From a checkpoint of a small mixture-of-experts model trained on Wikipedia: 8.99M parameters, 885M tokens.
Below are experts of layer 3 (counted from 0) of a mixture-of-experts language model. Rows are named router (the router's row for the expert) and show model dimensions 0-223. Each number is 128 + 24 x the weight over its row's rms, rounded and kept within 0 to 255. Numbers have three digits each.
Before each expert's rows: "mostly gets" lists some tokens that are sent to it at least half of the time. This comes from a sample of Wikipedia text that the model never trained on.

# expert 8
mostly gets: "°", "′", " National", "″", " the", " of"
router:128157096124131163127115160097143110104123096134124153136130122120097146109144097132153116148155090112144140120126157130099091105123109116139167094115101070088103166143131157094093142175144108101146152084143112106181130113135112128086143119133123163150127111103081140110131124129106142131186118123173137133100114166145101145111076118112133119129117149117107106132126113123167109097128160116088148097092123168091123138092079104164152140104124131087172098121098114140096088139094147147110143119172165117064088159103104145121080147135126128147108105095116154101145086116120141112169129157126124110122110138158159110143129147114112136127127122142111109119115134141146145170096

# expert 0
mostly gets: " re", " T", " Re", " Ch", " be", " he"
router:106086141124130107139134146120132101143101132177143095111138119124121127161180137121140157107143098141144091092160141112122165110163144169129101119170130122187129088151120116110116107118130144149168164126092104088101122143125117146139144132137136129149102129171165111093139114117106138096134106143142106104102163130110163120123109185156145134132106145150084155100131121136110127144160172113136133178160134098099144178125156157076117145192088126132146128079137149162160143083082101138119098158139117136149139124145152092129153123112103100135098135123133126117133128120106185077103118105142089138150135142085154117120134127135145118150126134125141112163108079113142121146169

# expert 7
mostly gets: " c", "op", " football", " car", " full", " tr"
router:150158131140130111107131107141096151109107163098114102088140112151107123114111127125139133123117180125129108130140125078159154153103140143136129139155125135137151113142142097087140133142133168133126104173137157112120123161128104087116093139099136095115098139111112088133157144168148111152130108184081124151164165127103108111105133120150160101137154119135146138116174170136135123088122099117166142155129104131090140125116162129148118117147102159146097147157148134169086131155149136167155126105109075126151169096105127119123115161145174098119151119139094103122104152103183077141116165120120144088107096144117101113170122084080143150100125114088132142099125147078103144109114

# expert 4
mostly gets: " P", " C", "A", " T", " W", " O"
router:132101162155113106143111132110128133159135128131132118128142124092117129161157164164100115159152125142097170151144117129110092083148115147107112137107127136141136133153152120125087148104124097155143156094126112150165163126144182144143150165136076127113145117127125110118131100152166156125127126126134085154148086141104157156110131114114129097150144081116137140127138118134192164144164110151086152183166187121115122171154123123095097174146105125139165131144109122082149103116104130134146108154078115162135147150121161113101138106166066140139141123131162143155106114139116155117121130081130105159129149157118147138131152132136143089161123123190093098168110120128128120108142

# expert 14
mostly gets: " de", " so", " pre", " So", "form", "ition"
router:118158095175110127157152120135092136160114107144115112153113140080162092133082131144114146111118130123174109160080147095133156184106138118133098119114103140123142102069126157135145148156108113123110146106163100122083155131116118135142157148085110124132109149117157118143111112151100113140118168089143162121108130134106143141152123132166118143115115134118149169123096120112133121113122137116130080125118102125122133127152150128172115106132117124149106176146153146142082102174139103165118141121128080144145075111135129177158120163106176172109135120121124150093151150144123108144161162128090173126139143176105111134131135146106071144099149107106132109103135112097127145062154

# expert 13
mostly gets: " and", ")", "),", " by", ").", " States"
router:139160099133143127111150088136146092128105132103138112142100112151086097146119124110107129121117133095127150093151167136113143171132117111153144160140150120123098122123137137139183137105116176130096102110102136138151088140096116071142117118114097134139125136108129172171145110168116106099128119102066123151089154118145087086163152118119123083145159145111172091106104162136198149158124141144129121150110129160145126108141144123160138138155107095139126095110139130136122088112157178099085110128150094135151141156161102125128125101115141138137133114121127171109098111151148103169075176095173162148137130104147153136121120114136118107127072139120141121133124126171111138153099

# expert 2
mostly gets: " U", " Mc", "ö", " Go", " L", " J"
router:126090125134144111120102105149156167139171175138146179119109149123130130110107136137129083178137127129108165153105103145096122099117111137157112128131134166116149133124158109149157168111153081154140124140112113128110141102119170069087142145164112160117138135110154146107083125104122113169128128151116084122147108097150159121108172136118102125137131115136130131144111120116131157124154077150151131110130168087114151095116075120124143133129147116127103166177084126108176125142124138132132113140090115135141175163151162123085123093148122116130138116104143148115128163097163105140154124175083125167089064104161107141161135095151133140121131139146164149110129107110130151150095

# expert 1
mostly gets: "act", "east", "equ", " p", " sp", " cl"
router:107109086146142097153115121148115164125107108103098140135166119093125124089147121094148125147142178129153129125113117138142164148136154150113090136109161144123168144131135116133111115144113106124131136151145113134136118110117138184131102169106166119112136117100126129116146152150099116154106117122058137148163141121135159144173130106110147071125124120129110167137109127107137151105178154121144122151120088138087167125168083099157128149108105098131101190119098170130153149117122142109118108123099106108109135083124119143142132162150105113082127164090128093105178133167142097122132119144124098062075125109129157132169093132127103137108144136109167155101137146100136149123174

# expert 15
mostly gets: " the", " in", " by", " from", " for", " on"
router:098120127132095143100138197107129099157145118100108167106101143098094117121126132133137115123081121167104136131162108122152102087163122122124136142138121113162163130126133114116100162140134112124154150128092127117139126137159138155120134135171114178171149151136094181114163121099146146122123095074124100131105171136156099103101122102153119115169114166091113116141120131148107149108105153150127131124126152160147119120123129156134165090092152135130134122097148150128100112166077128128108127149190170138163167145111117162131070114098120152122097176095119142127164119109116147128137101092185178134143144119109139119107123143146116130107144115160146131162095121184150127131126

# expert 3
mostly gets: " is", " |", " was", " a", " an", " with"
router:154132142149126167112118143111161148071123112151106085143155117147127164135113146099118109115123093137138083116147116129189140131138150153124116175164114105155084104138150120118095119137139102109107162118137158137128122111115093127129145120091116138128092136156089136165107120128119080068165119090119135184095121117155116126116132112170165092128136118098151096118126149131101111126115129172149110091133102143141072149131171134125099146135150098127093105086170128157105115124121109139141153111132131161132110132167119103134122137084163170096109137147093140159107108109149130109116138131155160152157092131122137103076148119118080090128124109121118162152179121111089129097109

# expert 11
mostly gets: "%", "5", "6", " pa", " bo", "0"
router:116109159124146148139125118127172142133112154100161086137154092176160131119153123105135136148161129095096135128075107160153139105120130152117137125112162121110122156122132122161125132089132123122097120157152147138110141161161122159132123151100149121105101093151134137095149138118120122134108136114165125098141093178130087150083119161123106165092105095147143134119134100128086091156138127115151131094162151142145155093121133126097094125114101106114090146150114120140190177166169097132108113123116137086088091069104111085128157124173122141112128136140146113141122156135092146134167135140060099151158138109150084115095089091130113161144126137129132139126175112120111120133111

# expert 9
mostly gets: " d", " b", " ch", " per", " un", "con"
router:107156172121104080129125129133159123088137161110145132117119149127166164128113094152174100100121109145131159146105096134118109151099164146150150144157133176112094119148111176150154143139142169116142098156108154130108085150121120164108136132138137140128160148111150095110126158120172138114120156133166155118127082087136116166157159110184131154150090106119122145159114148130118133115129126072112132117125147140178174140158131087115152141110120125164138176126133144079137139177161072116170125133125148156105155123138134097164160115139110153133173136126112135162137137091085095115139092155097141131114159156132108143122162120149173105131132136141137105119107120108117120121158

# expert 10
mostly gets: " Ma", " Ro", " New", " Ra", " John", " Ka"
router:166068161109097146114160106156151110144108135146141145154104095092149151140124144189150111149127075108115146126113146165123140117102121084118132152103136168146173171153159088115130154117151102146137131131126190144123142132110127138115121107136168138139168111115160119094095117094142143127114137138144123133140076085139110132127115128129092134117138136157122133116155131094110168140119156099157122156139127081177177131141077181106128105092155153108097124142128111117152136115167097131127107115103132105129180146135144143114133094112117120157136099163157129132110124099110119156135095152158132155104124098154088163150166129150175178124086131137122112133132115134154104111129

# expert 12
mostly gets: "tion", "}", "ction", " States", "ity", " film"
router:125102094121116149122145123118106154144104112096155064130085112200144130172113136153122133131142112141158097103137139099129117121152090082080102105102127132128099152118143129153118071103137133127120118109119124138158160131127095077131177134132156116107117132146099088159085146136122129101121124111179127135119162104135089114105144160102107140110143112150109113111116079123163113146097121122135102124116119075144087124143169151116107105135156131139089119126158099138140123117124179100081112154133140119117103157121075160141128154137155122150109132123144132108099111134114142128098112165115073122162124088110092125121149124142119124128097101091112117123139164169068168146125